config = dict(
    d_expert=96,
    hidden_act='swiglu',
    positions='rope',
    learning_rate=0.00143,
    beta2=0.95,
    lr_head=0.00398,
    schedule='wsd',
    batch_tokens=32768,
)
Below are experts of layer 3 (counted from 0) of a mixture-of-experts language model. Rows are named router (the router's row for the expert), gate (a neuron's input weights, with its number), up (a neuron's input weights, with its number), down (a neuron's output weights, with its number) and show model dimensions 0-159. Each number is 500 + 40 x the weight over its row's rms, rounded and kept within 0 to 999. Numbers have three digits each.
After each expert's rows: "comes after" lists some tokens at least twice as common just before its tokens as in all text; "comes before" lists some tokens at least twice as common just after its tokens as in all text. This comes from a sample of Wikipedia text that the model never trained on. Tokens count by the router's weight.

# expert 28
router:465537434455515496480486567474531393543475491466461467482548475535494558521473542504451478480486559432502532557507561536470468502494461562520443528507503527519468533471498474458532518471545572478428475467521505495465448473549500487518469512502469515548403518518461492528518482512535521435463508498450506537533520493547561558481515494542401495463539458591571526475513508492541434589533523478457461448489448492489530547473503480549500495452540578469536477523498497559556526522487515
gate0:500566500444498526509474519513496472506531479525502560494474479529432511454518475514489560469497492519503475456425523518467501515580493446527572458516536541533490497451514492534553387503471475516545529530541435485495478510460545488543474434537575484437590522393488428496495481499525487522575591515519501485487518487519472468519471507535507629501371500515437486529542509532529513440495446465489507453445484518561428517551537473465477487521506394460471518435517504514475476465505620
up0:452541553469463491521427590441475492512569529475524507557536490568495495436453483541518546533547484482481548482463460471506492474573465496505484591511430545523481486464544479502504447505465483517478451532532484494556543595536467465467532472480565472512533553487537453493526496546521460447528569504535523529586508518482579459455511504528492561497427530507460549540560509424553578458487449467522472531415500511548445502484479465462480475413489457489522486475542503493470476428506571
down0:451467475462523538497533502481398485504531493532564512466568468544446494449480412532448575521510576512522499483493475540472480486509462507554480476548487505495486532447476518536499478561499556491527585477514493492585503533494420451440542505464497534428548619478454542500562484537541456600461467463531478557542531538513464542530531471506460494525491429487519478500526523461500554449513489392435446446518488486481501515491457539535425508502502525440500400504504496492425481476528463
gate1:536488541483528494521509465560489527473538473474509530472566517455511491503510524539518583470432428488504518534425531550440492505496464499397460502434504521464492510531528474475475489519577458517496489502510523509512512444507547442459517499470508540513485535546523530456438594499523469591481517471476520472528491481505560537497412525514487543528538536541520559532480504530430530457547457532537584474460494553489487449521464526445460499471515492429504551518465497478427477535475546
up1:464475529534499555484548441449466483456448574471502515460473556437467521549599488519539536488447488479544498506522560533451537513575501450527506582484522553486459496528507485494432432426472480523534489486489539487434499494474410576527494514522509425416543464481481559517443526454477495492472441552439574511511470535504575464456452452516538490500506463510483560536491523490504499495524454531500433414470547451526492486520523512523519539504535509462502570555449551535515454440546570
down1:482560536506530549519460501418508512382494547464522463454562491507525489479477528471615441506522453510592459486532520509456540562514525476503432490434522516510548555475465503487543459413498532521389496460556484522505439510549519483496476514507498485492504386495576469445478483519488464556506477479449442498555540522543507441526554611470398398460484443557502509466485474460526395580464490548520430531529455479516538501478524495538474493491477570433480487506558462460473549540512533
gate2:515514491445492498594549524523503484467527480470471509470482498529494419475470524458573520510498484491507475513503529488465433519421488437485509513461474513474478556525460482443524493478514512495490510547476514417513572529504522498503468552584516502500483446492517514515454478464456525495597475467473501429491515548505463523488521546520540489566549533550443532501482462447493466466553500531478472448501507493482497438493458508501400512546564467466387491526495535480503434516483524
up2:444503566481546468526511440518450483546494476521472471557501461494562501552539454471505516478455507463513488447483516471433506437483456625469515515527461495519473539600479481494598533550519581481522542576558448525504491527558601474401505439496432467552456498470517500490553467510503465610458480532487443490429530457427476534441544518508472582500507537461512529565524463564433498540534485545432489499493503538506502489487416409518518518506546427485463511478522479460504542489525526
down2:384496543447480545489528504544441531518591527531387468538478448428473498485583465458514451506484576528561451516502542444497495479517490508547561534466420545522537479463408511511439502511465517475450456516447521524432481508509510547500535558477490528511520477541520448418497538476489418512483496575480493581487486419542506476468497521507468555464420427532486527395528480480530465517472495533519476399519514445517479509474517519550533412512487528484500486499501526470569593490545497
gate3:462458497526467552489543531491481514516526490488467540563500507499501426460456534494493388457482476506524508496538552476491469520476508510513485510507450489509477477577490448514554530525430483434477492528408485511481532553515534417552539440480456483538483457545522517454549467493479479558480463498449484526439481575542542422531565528489546472569504528548496482493522423476526503520547515449450444457508522504498469553521529488497512512548472447514459537497479533514491495483430562
up3:464506489557433497450495494445558569495465533511510556562454476392538480429449530481538487521426495496479479450543382475511477482463480477490537438424447438563483567443546527555580509451500536468506527480589492487443514488499496493500484510455501511476487553482515445413500453511551556548500474452511548496451534551532448515458458527525498459501478444507473485508516432443465524487533501536550502480490523551518563524537554502518539534542497495523480529471439456551499533496461527
down3:437461517483504515487461445472476519587470549525432531525452511422470494399503528502564536509476514558472508484531476479480495517463533518531509495464526546462482443507514592484450568451510543474463505541536546543469453544515466428420581533480456468523487576509502453484429507517573451489461492477508429429515458458532447451539493459503528526454540501583492584571514525419467454473508491492497496490485551556477525450511421522446529566515411530549485524432514519475561569512525525
gate4:434437552527534439408515543509507492547494465566510535520509481476485484463520477439532463467522426526461478426474458518563479469511470471487532512503464549465513553537483506467461535519384452495602439502522493532431575597462530512496501511507527394474489500494531507530473536421506545483487474459510482539516452512501484477479483476517500499537506443494523504527520427497499438502464469483500462486488446530492454503474417572483479470478539456541519457555517534436473504534527493
up4:528549442425507541518506443518499536504487555490521537449478530483480522499519493596445482544478563461591577547499519487410485512542541514474479508489503468540522472464483513537501520517559464415443506457431553528591473469514501471544477503530487549537481538468441478465497504527474523514482539525490519465450562503460511490536444502526508434457461512510529431469534507484474573507587486552533529484549484469517561494531543520559562558474461512513476512468541556528482499463523457
down4:446495458423520495536519441518500471426563451485509498458432507573446532530551491480503521518533446540511477511479515546545475522434490437511554459497533484550463455539560421517535477467500443465520524537483536550501466472516451529508513436552426514557539479476470592551560477540523510601461407509469498476488447523435479523494483560488545579536432445446530526515544511565509442509460572583499486486464516460499540444493485450551460497508477562496422503420483500503459535511535470
comes after: " the", " co", " con", "ce", " Co", " ex"
comes before: "s", "d", "ed", "al", "st", "t"

# expert 17
router:471441487536476472535422483538475510540502477530484453568490487418525559507558526481556428555542485531454477436486577496480544484521539509554560509495513476508528475486531477487456499507395533523464597583448426546538503499526539436509565516540523457498505503581538489446502519530507527617487489515503492495441481468522492512539450468488555428541445484505446553547526443519520476546488517498537440520499517564445491501423529470512425554584531486526555500492490435514565488436464495
gate0:446480535500544533524529441558604470481425560525482576543481542525458522468462570504512426487489483448527499534520504515546430610558500466437418558470524464470444549551430466569528455485467531517491516441430570535472490525507487547532481511503598453540558559489442472500550477501527486493457478532452531430486501422438537413458463481466482435517607504558510495487538498496521530529463477525525523455469522452500524532531522510577555493503538468446512538509503518490529505471442548
up0:399501542466398480501505488478492478550590527525495502560522535484538500498501506441545504589525522478480535511497415548491529458553427490468530494570506514552437437519516501510550454486483556496518533537441478475472517525519507503486414571464481482525496517530409521505503467531473495441489475501445589553454529488474480498540522495435523517470538521509467480542508510456578497536467471446472502548475496501529471487485573572506423550489490468535474511475395519430562505541502604
down0:480502499510540499559536432480499508465508495557490502539472510453430487529544436513471498455473469500516515513530502475477494497552449478491557399540480452540485431523414501525561497508484462493484485518554455509488538466511475501512432479563486479520501545444537566510555495510501563554466550395528510421433445473520462547446498532484534472499532476454494548476514429462508530568512505623546439520503513495503468486505513541522562440492513442555502530556498443474500505523475596
gate1:563468524452503515558490399438508500516506461505475528488467550479501490558492512490479482543441459429562540517489462436488547540529525515424494487428603544452467477525520505498458478467491434509419438543433529489521536530428476477431515513610462500484534518503502507555410449582430454500528520453480514511520573448473485532514491489549494520516559575461537574462496525467523472499445503504504515493549397468458503423494495442486505489477536496538553507465469574428531464424561514
up1:491459420563542549506519576521513605488509523469551520472467421536516475533501474541444515486541467563463560469552578535474421418489491531488545545536553462518551527481510459513500549509492454494542527523485555469513487466431529510516464494551522539526520515508480600511526489457519583520523490421481461444460452546528560523481532501492549587453479517467467520528494471509497498528508501495522526496411574530523472519453485550488499451470431509462484509465494480624519501496478456
down1:432485557491530487545488571462455530506437577501484520444542596430512552479491464481497443497517555530474556499482483483447554495490478470538528518556538453529548554510432430517497507526572486459525504515517472595550516536473496500434564477556461551493460502576449530448514528490569461551521438481549491494450502490552517571571423519479446533504518409477515496546467434445448499434532469515495427461488508541492523520483531456464527493504558468469430467536498459546554551510507425
gate2:542565484562442538543472467540444457495498581528503528424534452514464487518506550523447471515575524516513541506517515453492480493473458527551463582506445499456526475479459553474468487465536469469512448537448475487487473478481549504547506518571539579483526501480551553448523530485528490513471477524508514441544435444546493537425456511440535444542528514399541518532466479498568462535509460501546510441520507424528505495497556551538535502514453456496442492540491487497562405496519482
up2:523498537456535502461517435482501441561520476473534544526440529480519544506514495541479521524520483490480520415472531558548497466475576557481516460568512439381530486476522499493449530492450490482563496445589527515538454449477509519538485490559513446530524552475468485502489505490465480448524479532490481487515513551459471523547446467475471411435550468478426525452513512570508547544562590491477484468545455552418510519480529486522521463509559490446531545584483512437459561527555603
down2:460523478571520503528518473534574505423529554468504496461571465511509560442514508527480460445547464554419442532513523471398533473516508445520500531548529477505511564538566483521496490564492478532522446504570547503442493479481497491484497539490556526481523541507554471416488482524568523527508472500512525452483508446514459521454458467533580520459519417492473574493498529468493566499527476521515477420535456517501492521521427479523567531517456552540491465375532512466494473506481547
gate3:465563533514497567534512545440533532506465448513541487547537575499505499439515499460508538402565472426504501597515495482501498456526469451526545503502499476536488518529512406596588460471525435529477524566544500510482486513464445509557500468430538514482548554492533478456521498467531508506524503480598558459501553528491511447532526488489518503509518562448488533531486459504539482464519430494488499516487519511570512517567514494502503493423523487542478577528539617534555454501551538
up3:521474509525556480462509513509453386489585442521511497466466479472531484523504584541531488445468572507548504501497507487482530495482536508488464493450558541502534527463472542472384522501494575574508502521504527551523544474552492588490490505503550502541508413479529573538497552471478536452488490642482437422536455455528520462432447558558468494504446477537431411503434469458446502575463502470496547549533429467481480478511466482466505526504527473458539513546429473487513463518455521
down3:519546546512494482510417515543495467527495513473575534506454489474498524430454541555494448501540529501525572563575483447493482434571499514523539480517528420490439560505535472490488570569514517470546503533472517457508515463544455482506500445457588527534508503521481503509461542473530483482501514504481519480463517460377489509521450437596526499540470547515475497594428505492498484645550496544576515462477459426477571489520431471505481507494470441502481524522579562524450445501547520
gate4:501496480518516482497525507444443532487506547444533505491518487516478491560502488521504472562465498480497497481489464519502521491557469427539490470416523553539457542520537463502580494511517416502407477563534467509482513526488514455553480495468532486500550565478526527530505566510568455532507492500487395505566479420518523487472429513501505536577509546502493552500463444558480484506500502464575451476493471527517504578497495463469552478458480497453444522523588576500554475571456550
up4:501444558470492492522491576533496472534475466527466539536525538503489495474504491460421511477584472581440522511511523476506487579409489580462515558529546450460470476502534464428486417545502524575572515477526514463524528582484436560392532525518497483474493488454515484502498464490456456448557540466520554475464434540473493472466534521569500474417507554509423451473438543536511431497530550517441532522479526516560483465494483446554453454508516540553575473487497519504501503446479488
down4:540521512527462442471542498476501545590493574518453469509469498562439475503537554540586445521462446487544492512509469490514537407483420480550487515498522515527477512526479424425496477557437472518485516553519523423472424544431542522492528518504430454496455514501544558518504562539469399530487553457495482451443472495421544555436451538539427492554473519500492483432520488498518486531507530546441468533520506499514514543447509505516521521535511498549549467425534549538521517509543540
comes after: " |", ".", ",", " and", "w", " H"
comes before: " |", ".", ";", "/", "00", "%"

# expert 29
router:529562503461574500482459515560475519439518437529447543497473517520583502487483450457469491487486490524502400499533488495459547533478542520482439545564503485513465482490552484422498431481427499501560539471527486490549509573458524513427515525433532541435536433478555502544526563478550500489559555527492515486523497521519454448478537490531486490514500518578508445469479469541554579514487500501462512510456546510600472481523424540551538466572501480489508459432518445548453558449457443
gate0:479543551512485474516520478431460575481498471472507457528466578524569459487483471507458504503443470476486504511493536487538562432459517505545496480445520459528468578454506555503505489498459434565475514492492504536464479453523470532530523527445531532445496514509529514524520498470465464499487525440479459502480544477526521524481389586497474549420391452487531517532510553472547565474486583508462536500477465505457525496477539523479480579496522535530502501574508495540506531516465480
up0:545510495515416515495551457486518562494503468507536508562433536476515465564569499552506496542523509486442489474445527457534512508490471476471496452488511583463492538550495505498489530494521500569480564560452497530553530523484490521439469489471493578492522443578470553468550452508449484448485509484488478549476448506580566543511482548467521507504472391538467501424471506418529499430460501502517529451511497505519560457528587483529445594509472556502508520509527470499524577486447449
down0:449466551574483540504517446464501523502510417461541597470499535510479453473460623462531495466485509489482509539518481482479549548539541574497527488504498487516498520481478495504572495527501490422516550482443473457463522586458533608563587540532528488548522595510547575438491493464440462483455540533517470445530514558576524461457603490503491517486480604528512477496468443548477504510529526425477565430526455490484468536478494503551516511509510558532500546497553493459446462540435593
gate1:524556510508485439579537518504525551440475522575470536416554476477462523518542432469515508499441444477514411485402428492481457434413501495489485491423499523509466510542476462483472535516475483456505519516531510612446511545504489433479554526499524559478492434505534509501475523441512545517490527489510436521490490487512557535497532535499523551441414531459438475511504571511451526508454490511442465446522449495479502483428510505455537477507500444515462475491476549479501478511575495
up1:488544535512455586497549509497483493499522557447457511477528515515478475436467513497434533534548532500503569555480496565447517544553475524505504549528474605495568551439485491499527502448518474523499470534505540449490376572522508508583535519602483457531537542497576549506546478452470462548526436478546420453504485515504573440428467454490486487441462546544521554524484483528431491577543485528518460545465567498541580491472509497492482486457579518522484530510550521498543476447455505
down1:515539466495433456469496479408552555586475515462502431518498479485527500469419464524506439489503487471496534482492507594453480476462513507416452492489473521549496496487489428483508543533511520487533412485490563487515509442468554521547463493447508472526478569495484459485462461499509515504594454517488532481484540513540540407533443572444487492535486465508509495479525434592482503535531541490457492460500496374415500503473495476533500513501553464453532491536450566502562549523536459
gate2:478462494514506518552562552480481525499549510574533382435534501527528483516517475495530508530528456502522438497393459493474420533546481476451585501535554488434500474451503546554532476476526448516605551488467499501481477499559470501491517453479618546560486541533527537381474595503465495502454503466446438534516513450484607489499488469467520520496526596517533518496486460455551520481463454499495519430456449472512524450599487528497495505484521470547493483520457451535543498525519525
up2:581435492509523486542460487458452444459498467439504568468482500499495517475492569526454473519463521585489482470422460438497605486499533561534419549456533489469436535475538517479512527485463496546532495542622509510519455505412495568483457525438471542481442441514466514508516466441523507519517556418527566528526518521486507511464492566527535496449435468514489459542477531541447529520534511546488501455471511517580519517499507495513503470557501517473467530469531466525496495477555431
down2:530515463507436511469464406436485509477523534477523449489488474506525554532430510516552498470511505510439500551531450477519448517497505462522474484444464471491460501509521479455579425544432528473519452543484534496480507456498446438556427529479505517521494523445547541498524423462558459571521532481512530458453483479531495416550529548565493530517531493554488524475551492510449477505443516481518518422444488488403482450537481525491487487524524503428466398543551485543500490524540507
gate3:489464482574492467524536431486463477459524517547524499471502573476497376567491507522588535454448497458448503462487450441508522488488460493560486434536417472509400503521486522455524568471411494593477463503539407517510576542505537523474537562447528519514415468499468483437517515462546453532448525476553525511466520512479465474459466501478473460473522485548444473438455506492442489550516489510519490538502544528525566481559530520488526425437486480519488545446484520504473483537517494
up3:498504480512408448465469495492476446572516469428467480515525462463480508542565549468502529466552538498532511496459527386502498453515486520532521552545501542439520505493507495506472544509495445492537536542525467500524444528586534495521463545524530527488453449532487474469502499563446485434569534540570481501464403482442482494499525469376479498470506502542461491557467489476502490445488560530477445481575486457470487521533487505551498507566475561505548491447490497523531488469465510
down3:520408517429465472467534530508504564567559511437510508494504501483446526484422506498510515509493562595567616449506509482460542558519552486521483541459481525601557536539529460521520461490495492518523468500462470472495519478487504538493487570548504565419488527500516518512496460528476519538588520512507489547582519505549419470478492570487530479521448508493475563526530525529457518534480534550444526439427463436465489501515528485549513480543503546495486455494521474506519524478452474
gate4:511509566515452462475541476469483539516530476475547430475529552486516468490483435510517481538537528485458545544477464472522472474457517459521600544544538545519463511531465514483491525517493550529500524445494555503453449380473547528507530476533452531589553590554434501461473472466428492457475457592528431470518520515530473583426445518545453511425479475522510545441447508500513535517516521542480597463448533473548549465549531537516422469428561534525498497529516512528566472444499512
up4:527504462515557481523460478504487495533536443466508472440555491430525484540532446475493514551490493449571494525531534476533444498503513508531588506558583502550558471494502528474494551474465502541531504490488458521504540436517534450470508470425502537504505494445470486507475500476506472421544545521604432462537540537560560498451454521494468540442405510519486484532537480508478506535534527541503549529480506509537483462523520469491503570503510519525500442523503506527487527463410466
down4:537502515507553460445444512442552459532565536557540504559501453498538497494459491522515474580496518469468484498516512512521495457442452483505474492525565488522490492503447441545458473466483490535505527421556516579512487510499574498508449427530404494519512610467543428519545545494545576475467405555490514578517467533502512468525503521535465494481458477510572472540481496481484493514562451545513501486494499490479497433525504544473508476423560455411544549471544455499508469578491545
comes after: " |", "\n", " 1", ":", " 3", " 2"
comes before: " |", " 0", " 1", " 2", ";", " —"

# expert 27
router:519435434434540548490415419516581495493588478470522439557517478468549537529520451527451386518482525494426468494517595481567527470451591492521514501461495480468539534498518412470462508569479565474477489564494502530553559491468483460480465510419530454516538442529513510448503516497497474444554533552502448528538492563589576455513509466515568509590457452556500476523541537438500522406479518464563500519505546557531515495462496540451485553535430535500505532501457540411480531536489502
gate0:489488519456483506481486482463473462498476485546500464523513504476510545450533560577500502502478461507569516458516542532468527496595508501519520481518502439468467536531513521536533542550440500503474501494477517487522474494436464521451496504512516556508502488503514526581536484564509498511485453452575536519532421447518496580464561475523529508509573505527513467449425531496520451566461507486480456449488426536552559435496471489582521430514545541360486484486519476502529522559479570
up0:516544520574470484502545505554467454552514471518494455484504537467464461417533580537551522530433466528479519443519579549483565476551511531528496464555514480490473546536557533543571541488468464489468514518472556388465436537532483531457517492524523597480532449495474507573520459525427481469503460487562524455530495483522473545474498492530488548551565511521487435465476546477521416581452473529453467529588367514546514467532532517512488493483530539379454459451536425516466506504543608
down0:532483506516471464580520442552479506458523463445471475539452547524497488519569523536502462522453540446483496469485537508513469506464550444514454433533443484531476519514531484526535477477459492458574485581489498469521469545489509467508534501497529546474549417481489529474458514556470481452501475538551449449509502485488460476473494428504534531505527444495504463506464537428536503515493445398484564558556482588549509490475511432492517431492517567451497442529470453504501582507526526
gate1:571460497533498496477435533473578479466490514423435484478482434479440464529486491507484532504508511501508484553471516469501503459494496511474460466477435484477498535493465433485462444496482535483501504437499484457520457513461534470576532457514487436504488414458517452534552459542520469559538480521475493507472479469461495487510587496489479507516568437552510569514436523456414531497512480496502465536503574566499502458438417446500494475508468428499571539512431567468541478582466500
up1:508483512520498519441520502440466455570478496498487509420456529431485479515444442525565532485428521477558563483501507443444456471529489423526505455403474497529461522490431493484454525537448492538482546503522484483497465455445515457476513500557508451573504516520467536513430436510501501471556457494486479479471485521494535456503486466532458537490536484515455474485526412469475550514577526497517538543503506548511400468479412512493479524501468474575548524501502476497484468483529491
down1:518554462515560477508505518540498445424485446525531503541459523556526565440498453501491455493461477499429470509466521517466427511542553501460515442483470504469578487471574524492460502584503509604424455543493515531476434461461518513517448573484505486455462560513516448487512527536507498536420506536513471512503510545481508472534535463555489502478541465483460482522534551541442516479447496396478495477488520475608510450501543436426533543551509494577548369483458486521500507504505449
gate2:541505499482517463547456498538477475524512496538457463514424523536439451500456445505582510526463454512474486530501483530460499500485476422529564500557505463487588458485500484501491495492523452460531399465487518544503555550553570583519420496526455573552381508531576552526520498396487528488491472572574503545559535474529562487538574528527449472560511542468521545484526487525549469524479466478499476461480459498534483441511456487568440536422473488489518421539538461431457471454494478
up2:485475437504452440516463489497397462521445499578518514489502543493495521534535487458438477473522500435534493491515446546449500405508485524512553576517422480491470453489428538554506448432424409474472485511513421488476518510524570483470519539503519554513479477508483486545492509401518481457559438514534491542509518391562531513552468470459492409486569530459491538479487460493540570503486547478512415506535472496475472481463627448486479481520496560549486489491552535459507467439531485
down2:411409518467537487494495472511505517519522474541451427434526506503463447489489489510500368541532545471492472491431511477482508534479549472523442527467522498472521452428473606566457501455570517455538491510535456481462492555476494550508497476527485555483429426518486494478432518571396460441472477610487446516567465415465540527494506538423498485551548516536524526456431437509554460530529481492495530495538495493518512565477538511495496529526432501528563493504453535523534459453516500
gate3:474505523492535458532549447366453502572506506539483491475431493461576468470513602517472498491500511548523470530541509559500518478578540531528496466544518545479477491472457538485494535533489454456485521498484485521509532523510484500538493491507483490535507481429500540516571486572508523540477458500495584517549560546518505519498494501487495471452470496499489506506487514478492481578539568503482431614482486486557423497513503504469530520493496444506532592538450555511499533509421516
up3:473554480478470481499480510383508488598494499458477415530500508473527572491487516536524472445510513480516450458558522587463436419583525466530489517520501473521466441443523461449458525525467457554539575522478531515432499475526449517527453516522497485481529483480547476564615487508543513466587497564536525497487511520569537486434515516480490579536455489515515469582494468465453485524502529451478509535466441469472493488476535398499494512491570548532576445516556509491553544421459506
down3:457482475491597530455484539514527489545482549498521409589500434541547519499568575566510577494522521489497548542543534497471520512522477515458420473588488553468515490461487525552502497536494494440487532492546433529557521524562478524504491419574490462434510521459498529561532552561445523498477423576526447489508518587493502465489552524591482489474481506420491480432476520498463479565567466496549507448450469476557493459502518431488466570501519437498551458490512484488533560499457472
gate4:472488552526544491476523516473511482512540549517542520496481456515446480494486569474482574514560461470497504489437474479559546507572501522404470547635498467483508471508530542424511460492554469485584482455449525449508496534502544455607457588545515532425456492491495462533468522526449509501503505522499517505439502552513479473537575545474522496508560476555447497535464521488452487532519508590470522511494477475520544572564416491548523521536503527528446514432446488485448526532438535
up4:497469544503519511507499474516478522472480466519456506509495495500513429538432506433476531537518496536495472497435464497534488521514533528447439494530436480531486552543513509457466459518530436501478471378439505476519528532501522460520525557439517487471400489445569452516509460567498552499499552563522503541483521529517500483530603536474494541561532499580459508468525516516491516481500568519453546492500594481506516550582423482554559527546440484539446559496487524487419500532394507
down4:527440525499489498626487513554572529497539586504502466502578425524437541502565478516442442545536537507492561513477518527514526536431541486481422489563486518476554466443483495538563507474565440530518508535470470461523539506559538512468491477529546462461487430472539526496491469489515505429532585473422552533497587496537461487441457536491547438523503479452476507520452533501479406509522527432549485528545508537423494505471493393468439487467488522512447453474509477510510482530564540
comes after: " 19", " ", "–", "-", ".", "20"
comes before: " |", ",", ".", ")", "–", "%"

# expert 0
router:497584524525466562580592548493539522422485463471432454558505512503568498472551513567535524535521504394524517455576484449553448511491541516457490535464536454513406406550498442507562526463543470478488528466457505527469457484538502485558490480470444499517547447472497549511504461511464484470465487552505532520484425502540577484465459506523540559631503501560560533472469516496441559468484561490506488555579490418475454575466500498540513475536556472513576544460443522505510501480413495
gate0:540568413490469520506492513504474396434463549522503501496565446537554496488479514480496517528556446445455538544487472520485519514506432468498415529513488566489485561442569544495451512467418559468454480565485477518544513530512504501506520455528527581521441530514497435525508516542504553508489522507497426522497481526548527444488467453435501407541424504473430482526474519497562463502515393478589503454472555452575463481527493516460499480552471441488490430444463567490519518502556447
up0:586538483511420475526505520494460433496463505468456466543530457470453490448469559436517572478495508500458516472507491497467544549506466472563438478496456518553475566495537510477510519439402531446490515540514392521586508571562525509538497438537559516555481493533548429597511479494501537480484532527519448569514457519513508433465461409510563479526442520513491498506472526515523474481490398475590544504530546518553413502511478491476463498592485482522521471448549579476525490541521473
down0:498549565571451416489543491531518509555468496447436492476525469511448570566606519497565565526496579479553448529498491468525516501539496489561505537530554526476522523498528495560523577449503457467424492528476517486522497534495470538492510473499550482485453487547547490469449530500563510533511545427450461496535495433475540498491481479544524480457497483513501469554539554529505508488517477471486536521526488565471478474524579461497493521549507500536433486428477466583580467470446511
gate1:484510531494498452508505511540479493494441522509513526427525465529509488454529464488516492564499528550488493525522510503489433517472443488572450479503556461518515570475481502485461510485463474584504510526555585505499482499467489443485475561495534451497488511479560515519491435485487485571492508527464529419467444530581499501432474512449461465597451520418529455451470473481512481476544494467386511482467460514489479471562475473386548492492523507485496552531413456530521503483478516
up1:482572453489518507487487534472484546471507499478561546475469558460499431493488518509618520465443532493537445474564483485523498513539499439494507438434523449480540559493428458570497565577532524546506540562548546513477438525526579486529561501487536501491553494519550540489498504527512485539518497554501473430464533526578569464466489529441455523485494509519443517499487440526453479501509579539471512508526540482393416461522467486508453453517444493535471495483525501424488455457530495
down1:541533459523512465484505556474446520499548469544530496519451495512493458500491543470509529539445475420474488566517534561559503517546552460473470518490509523483485485501575536565417506493507564537425480533467491532506534449451492477534533511551514459510468474541509533500506594547475586567572499489468492481521472510508519506499489513494484540508537502532565478488442544424526445528510519498485491482429498464547532471536584473511442574496449545482438503488554532562425471513515456
gate2:446570588504504494501510455417418468475524516478548545457511524462563484483501559517433511488442475595537528491547526458527506450543548487479488474540583530522513486492479502581446531521487544548536526533410414532550501437517552488464483467477510592440527505531567423474517537529487469580451535472453514459486463487507505449504529467522555519551441591471541497476456437537485562547453533513465537476557462492504489516508583495468469541539475510482563530537512509535507481546524510
up2:472505455484507551482565521445547453480451505576493489457494494515489520511505480501596472563470515523508519561513532531484398537485476505441479513489516475566477445481519456508499521419513443576438416508490495489505485458495491489540528498475467450579460500483409515540522521472479452582553398486465494531506544483501569466541424550487451544523505506492552528550528482527472493536564493475487454418525546488566463421431496514480497530455529532526474493516453482513457481585461492
down2:598537487423436452485520567449512528602469523443493557429530553457485526494536429417512447456536475480444442500530495562488481537592448447525470551535400527435530586443545517469549488541519451530460485500445503493473490481504477513523509499506522463531500479523478543488558497576445531518527465472502567582484496514510590529468509534506511477498488541573476491496570484510446494419517512431519482541497516475515509479421506464493546436446448439457509452507497497523505445468515490
gate3:454458530553558484510486485547441496519522511445532463477517482493516468448463529507485488543546515476416483500426487490514507517494435493472470523540425568479502470596487554514472476501444528477490484467423477483512537499492592493478558496536551637489500564589520478520527448505482541539409495489531517521521533443481435498467526453490492396470493570478464446491470477552519539542451474498578502559502496471552456494464560530464495488517526527509502496482627523460467530472520432
up3:468519459479505457509512488496479393497533557503521488563512429502507430486493556511506477415560536510469567469530519525496495446483489544515576530490490517482543486545507524514516523465554547423523500484484472468501550549524577496549490524508478529478519453540502528542486413436404493498515501495504525543445528499459481477445546449524559424473557560482549506424490490437488523489417513523528477556497508452502456498505494472509501458511463427484640528534530490441475534424515515
down3:560426449531551536476470463492440521528513461475450483535470468546431473529498565509468513497470483448508518480542481448452499451518511538445484494414469517509527471489441435484501553544558475488476526436607397464508476522509527552536507545519547521533471492516526500492549446447505520538473505524471503437558540471436509518486451434513422479586491485516548555490508505506545510531538494606545530465519497553518566446451531436589442527521512521498439579476458604466560523506481457
gate4:493504444386515454481463475479518526474515554506480496509563535563526479525526526456511474510452415531546516523476497571514569519466485517502503470533526533411615519488554537486479495529475575514510496559439533485512517496538560460472526493563473593492449516549466495535512503521525558495486473490462417500500521453519523435479497533489479494541491450450458484523486565468497521523497453505552534516499498455526535525495529512459525550501548520526418522484474579507468410525462515
up4:484475453476460476533489481500460532476507545482502396478537477582567482546563504449480497544499470435493502586498502523526548499494495493441509489458566512466555512514514517519469526476477486539436567557444532507560571530555592490435501552493440551477560459534513543488512449495537502522456463482536486519519504496517525509481426522447465500524519599529485514540495597436452549526498507486582490549492505457497518594496523468418519558528551529523515555492489482485528403495452517
down4:490515509458437558530500479473524534547530505587544470486476502556484424538561540536530529499470546459506434479460496518441464510482526525478535429477509514461525489525482524455513485438515531527463472538422451499490483542532552544506514590544470476480480531560554481548508529414448439426520508528523464579559406520525528484610430529466468436488499453513506453481472530457569529499528508454541519534555485563482459522438517476529519544524485483523424502576462438521518489505487512
comes after: "'", ",", " the", " of", " and", " for"
comes before: " ", " the", " re", " a", " f", " first"